Below are experts of layer 6 (counted from 0) of a mixture-of-experts language model. Rows are named router (the router's row for the expert), gate (a neuron's input weights, with its number), up (a neuron's input weights, with its number), down (a neuron's output weights, with its number) and show model dimensions 392-447. Each number is 500 + 25 x the weight over its row's rms, rounded and kept within 0 to 999. Numbers have three digits each.
Before each expert's rows: a language model's description of what the expert responds to. This comes from a sample of Wikipedia text that the model never trained on.

# expert 7
What it handles: Line-initial hyphens in infobox-style lists, colons after field labels, and digits and primes in geographic coordinates; also foreign syllables.
router:487457487488513499487551482513542478502537514509554493462496465506523531513499488480527533504520549470495544513507464529469510469469523466511503492511474500479506487539
gate0:523493471527478521499531533466505500498493523520525469568463474505453460529481498507514517545517498533489505507497498505473516517508515486516469486488536552528490468524
up0:478492496508481522512554528499543489493470468525489492485459513436484534490515444509523448529493502479526499459512470499497492488506533552548528503514478493476486509492
down0:510511487513473518522508450511508537471495503472491537473524531448456505516506515499509515491503486477487576456508504464501505462529512492507501527493506457495515464543
gate1:470519504524506490466459497503504476451514522506516474492503486503529512510520499537518487517532444574523518481465533479537500501470534513521470466519463501472492456506
up1:465503442501490491523509461500496488502525476436584549434509520471467484526511504523479498494487528479489488514507499509497475514483448514505499510449455501499504513517
down1:443463462480507501550489521516492496473511446496520500468498499498517572486491469514504484459483507502489499505484503483468490554476548479499499496501519516518499489477
gate2:463532516536511506513474473505507451515497517554471481520477530524496509492514501513478532477480506470530447496522479499490504522475506533508525495502521539533496513555
up2:528491494481495496499572464558519586501483522480516478493509451500507508492509538485446488534495518533531519517487473515476511510510491540530527533511514536517495457485
down2:476475490467518495487511451497502503496480476495448446490488488511535528511511480497479520483522457543524545476438505566548537466520519467495468529461522473499524517488
gate3:497483499515561501535483492515472514505524442478460499486499457502512540490464465454456501479494477497484494472454499489477520472504476513491434494532531533498495454502
up3:483482506509516490493489499487500521521491514525461511438490466478524491457490535445468522459505526521534508460439530507463500511511462503457537487480530503422503500489
down3:487486515544536524504490535476497497498466476464514491484563454465458490486473499461501498537492475453514498471470500529511462492521505525470548504516464532495473485464
gate4:507468458517497491514447495491510521509528531477524496492521447532484485506555501532479490497495511488493513463531496545500478492489469480490495534484493467523468521490
up4:521559538475480471537546473527487503457490484522478493478488523441486513430472496498521500506520560550515500524503488467516499523487559518507495493513477525522513525515
down4:469516472531460479479526523454475496509495488490506494530484447531498483523487505457499514519511476497490525496510501534515508522475493497518498548548515479436524490502

# expert 13
What it handles: Prepositions of, with, from, for, at, after, between, against after a noun or verb, e.g. died of, population of.
router:505499539476499552497496516497473520466480529437495469496485537512481532537497500540513525517496499529509502484508517463511496531500478512444512473541483494536515537465
gate0:500439494491485498501491494496485534499481518508492514522505524534467463493486486567445517499506528535481457478500558483509509502505508495492526498532486509483535499464
up0:510501510545496521497480492504496458524504486465524510496489508501513490515483491463509534510555488482500531511490517514484475531518474506485502505479522497547464435503
down0:527505479497520534503506486479490517540508510539489520532488499510492496482493533491477521543510521531483466501508479522508502512493485504518478496490479486497532470487
gate1:515531500516497526493466517510476548527444543476501498550541499545471494500492478559503530492544528486474498459508501460487515533477490530460518494485483494527561510491
up1:472485498525471495535470494502594475481451473466504490460488494487474536534515490490510503493490477466491464548512521500457477501505541536492482502477500492494495547513
down1:495500510506502470506468495495554553518530478491495512497492513444460483490456480517470473482500494541497524482549466486517522515557527510484504516462520479480464484514
gate2:519468442490543496487471537523474522505469473526489523507501498529489490455479496499543501474506496531503487459507465492461490550510496497489490485440545530519509513426
up2:532489494535470508492497474493505519473514505511494487457489489499494515538548514504450465476496483521541494491512510516494493495470469484548509470501442498459496539484
down2:519525547519484489513519468505495482509482526512524507491516504477510478499514488472465487517499494522486500462512512549508496562463513477492518534532511526541476512494
gate3:501503477487477504540465487507478455496533519513473481461465510472471496492504481510525462515494491497472514508507503491481503533473468549449526471469506481528485448483
up3:536493535500528521456520464477558493546500498505515515485468532482494462486478469478523534510524471510469452501521524466517493516528505532515472511497543504495511437525
down3:506526504528519489493538524497450504504464467498480467528466470543487490484504512505490415503473508530471503501524518509478484510467494497533470490524494498514522489489
gate4:507492493519539486490477527491525485510487491493454543565487492492501537530468533484481497525551490542500493457488543472487477506479526504553478519526475506519585507468
up4:503513486473501555479473519493503515526499472480547498481491520503449507513509475506456534516493467477493528477457474538515529511505472513509540447533489528480458512495
down4:449510483478490472526554507531529504502482505494507456514470496480474495497460500522507493464493487470472487530519496491488511501548472456527496543518494511487481526502

# expert 5
What it handles: Pipe separators in wiki tables, mostly after numbers in sports and election stats, plus semicolons and short name syllables (Hu, Chi, Van).
router:561499445544528456501465534474533467495515545486523487503543523521452500497511493546524461531458471511523510501483527530487483504482526505516491433511516475499493500480
gate0:471470530534476504496464489544505480507512450515517489481474511461464494449521493513498528484483448493507486549489493493520485505508515500493494500485504502510492501504
up0:501522513501541541517511518447480497512534510518528527523515471536507495528498490478529474514445496540501534450519503537478496496463528496492474498539523458486505529515
down0:502518517513514502514506487469461482494483488531494505500492513505563467521484514515510442506436511507507529461490508496511465528471541487491493532536481516492533509509
gate1:530537460507496552513480520488511489517492461456505472545503527472471508521489517520493474500491513455477505518511499565505509522507509483477467521509435514497481485499
up1:448513486505495506455520513519452511451494561524463467507493441493502460471461515479506503508538503531514482497501518497468492459488485538506519501469532510506523525513
down1:524536490486495458471454519493516434481503491521469514553476487500507523484495476463510505479473524525558498544491507509482474493502492505513483500527499511496529454482
gate2:504475535477486516505542543502524504482524481490522449461523467534488545491502534502530474525534549502493473509496511477479504493500502506517463449514483520466505526489
up2:505523479489496493508486458469494471520423483455513478492496483499530518553461482524417483545486554479474474483506504495497482502509531525498485528485527492542523509549
down2:517474467487477538475477482499511535511541499472507497495455474488466491525515519488542511514469547490500554495467508493489479540510547510505510542485523503505453516519
gate3:515496476497500498520477504508492477512491482483512502532489519488515539484456519499463491477480505523485456489403520526502491515493533516552515503485519503524509465470
up3:476496443518503465539450553487492469495492521476452498490509515513467504521460478539467495500505520508478527498484506508486488486506503518510520474464471542526483478488
down3:530524536501511495492544508540475492506507488513528496511476490489483498555508529530486505496522481489458476512503521532483502504532518483492488423518413478454464495484
gate4:513522457483518552515511543491515526505528555493495486469518473524524492511522522510515462470560519491516455451477507490484481526496473480511457519521493474509476487525
up4:510476510474500488501489484488505461518475451510529504542453483476512516499450466506544505506465494503506518553529498496507527496539533461534526521462503508501544484486
down4:493471531497458476468506481517473523501504517501511480488497478475499554444466520450493509489490444519521486505487500506474511521483530486487445568455510523521511488551

# expert 1
What it handles: Auxiliary and linking verbs like was, has, been, be, with also, not, he, and inner word pieces like wing-ti-ps, likew-ise.
router:485504507501474504474506536514531510495481490523498521509497424525513499460500482569470505443469462498511568521545504505486536502427493528495537525489513485513490505480
gate0:495488456540540501454490494489543525489558516537511504504505483503510513484496450463442535498481515503493549497475515533482546488545512434526508499500533554481516525521
up0:447539483499549479482532495522501536501557485526493494483505490537519526510521520502440522482508497492463509516473494529498507565526518461507475510488520535455549505573
down0:470470543439511492501515477490497456504529539470478507530528487491464550494507478532521488532498504482476497503465501499464500487498526471499464518495520544500519456507
gate1:467434539524501468527538500522485540537497506502503484471493460489499490487478499482525497507456514470492522499513509500498449514500472505470493551466471523530514502525
up1:467492470496504512516482488479498503464548517527549529505479532524479535490510505544460465473528494437544537462530533498516521549511520486479514461498487481476505518555
down1:516465497477482534456504522479483502523515509459543495518509511484506506484457510509501496551514540529527518516511465496471496518516456510499479543457492487524506513459
gate2:527528481485516490507486526513534509485446524479503524471502475506482487503443505519523479501502488498517518487468509531502506540464467439465442459514472478553500488494
up2:502468497518485505470507497490488517527506502488519507518506498500498508481496512458507535467465499546502521529516512541495513486577521523472488527525502485467473486506
down2:563541456532491487494533510548510503511514469520464503512514480470471503456517480502484516527496483518486504541511490521523480480487482516508506491496486488500531484499
gate3:517492520497510544527477551543490488542513501507539499504470520499457502498474513500511498498435497510522453520478497525494524486469475485510473519509536510467506475458
up3:510480502501495528530475535524508475528505493521529533483464543481479484481490496523527509485444495460539537492481458533485523475473477463525491522484525506480495489517
down3:520484508511492482496470524505495509484507489529544509480492507466531493510534455505538483488509512505514485468472543496475501523521512508512496482486531494502464520565
gate4:527526560488509504456505570515543529518468461504494483507493499506488502447494451520506507494509486508479490515530505514490469496500506522480540481541521503505501487516
up4:514504493499524528481511509516498490547479481485546516537539485518507490505509514509504524513518531520503492520513489511489506488504461471495439511507501499510516557524
down4:523485527512490484465449499512477455482519511503462511516502506514473486501513470536525488492495506496491476509510520518506494515485504502517503526471512519506446500506

# expert 14
What it handles: Commas after clauses, dates and names, hyphens in compound names (Zsack-Möllmann), en dashes in year ranges, and consonant-cluster word pieces.
router:479530553505475501518457458489448474470493465439479513498465469523458490512481527506513497507501466489506488555510473447547457486513513482489505553513508497484500526526
gate0:495506543503512501466481495511520474516524494473473523521498515478473502511538507537525528499525531456531534492521499477481512490533522487477504501488475522488512505505
up0:474475528509492530481488508490510495548511482468479520494484537499464483514579468529483511472504507432518530506508482508513473492475494548470497549494492481496484464536
down0:506516511484503475525478537527484504520443507507471481503499501473523496515529448557471522530496495490544532533499489526524510466531442529486522535523563533495495529478
gate1:478493512510519492474471521468477508459508462500513532543481461469463563542502507506535506520488504461493494514473462508503526454473528492478512511520502539486464559454
up1:491541518487486589516469517513505508509523550525514482490520514507479488509499475497490464506506471507532496514494542514474555504475553523473512524499489487447530465485
down1:490514498466484508486466472509473500490486483534441501513480527474449497516505499526475507494502451517528502511491497492484468526478476539495524509507513480513479480511
gate2:503495519527492522505525512516472510483507502493486498518485467471485465497470506501511487492492493471479490527496482521483521492525470456471463457560514541519480512505
up2:526519476500508540484516467496484507498486493536504497467506522523568520509485552539490480511465511491510465476506494503494474507527502506514504509522552480510494464531
down2:557485541500553495493532493497495497489509497513505445492517501484481498489487490528482538478488476500515478512467498534488457461552516509482523484527543441497500506465
gate3:483432478471473474469535491453516494463497492494471462509532443476511473466535468480531559493473496502450477535504536523491498453512487503513426506530494478497481535449
up3:484474475500491445470533485489526578466509500492510492529494500525499482514552513500486489494500531540511491482481493504510512496513529481525509521519479493450522486474
down3:492516492489529512481483485501503500538494502531486467496477473501500491509553466464474487446512476534472513493447502504525469508488515475474512553540504528525480434531
gate4:466467523514496526546507518475501476516500497493525483514476470484486492474468525471445491513468506495495473494516516479512501504505508512476482456476524521478461522518
up4:508508512482501508474480501513515487487503515543496477492501556511459514532529477493524490488528486517510506495472495518454472459536460497515488482535517500496501486517
down4:527483540484498543522495536504544505472489505504518503493471516470551504469559481533507508494479530486480508515562515509466511530452458501474521526503498496542520492498

# expert 11
What it handles: Common function words the, and, in, to, or, and ordinals like first, early, especially to and the after verbs like promoted.
router:489521522435472523542501502525491515516520500480554502526537546489492449514485505475495545446500417467466442501545513534502517508500516503475527456474521447467458493476
gate0:518434526492462500454492481485471497532527478492544548494522516449477534460491481521499519480541458498480506500518479463544502505492548543519492458503484482528517461492
up0:529443456523544486485493496506521462494505504502519457492477503530543500525492479486508553469508538481503504473524508453463501492465517485492514517466491493493500512544
down0:477547491472512527437489476499522515502500496497490514451537485493509444503497497461480519516486503488442530516510490547474506508478506481533498509486508525536496478472
gate1:515515485523541480493511497534521532518484553506519492513459523517502467490508495532539476565498452475514501446513496528506519541479542512524517536508530469486541481498
up1:514480473505493523480497477480574506511477530526518521549484474487504508507537489479510533445535479531522494519527446501500538520512490528519482496514522484478532470477
down1:504517500536517492509514479504495496509467466495489505490506528525517572524509507503502544502476528472526526471468516489527515489497489534520529461488478474456487495522
gate2:497486511514468496473484497524477547519497511535557478536508508475495507516505517490533486540515499495531495523502499463455551494516485517495530469497463495524488477511
up2:502539490505529529494505519458468504514454503489499511496476465487460482498499487484553473496509525512501442520478511501504528472500505537510488537536491530483504570551
down2:468489509484515487509489497490494524495506450438508527502456486515493494477477499490487511470507494469505480462490515507509489522549506476515485492462513504479533489494
gate3:490511496500465500497520517499527498483526486543471514514482533490475486507446466494519523523499484518531480508515526545476468480500516497520500479527510484497469502459
up3:472492481494490539482553488452501533548465519474522499534501489505477491543522484497500500518499546499491491512528503488492530506469573496476503477538474552472505475487
down3:510519508494490483562463476520547502538478487543474503501522480570496470480544534507465483533500518518463493483517517499505485570517548493521492543517523517504472515507
gate4:479485520498510517461475504486475511496495494517515537485501483518481526531519566490489463518533494502468462511497553548509501531519472519493486518487550516473540494496
up4:464453569530522496513488528459478537536487504510529497469523483480501461523472480496516499475474530496420474496512527491505496492476470526513519496502521492508544467503
down4:463506503492482466467503496474508517540495511506463486448466506477483509491532513465481479479498500479512471452520523484512502525485472478543494458504529484496503483486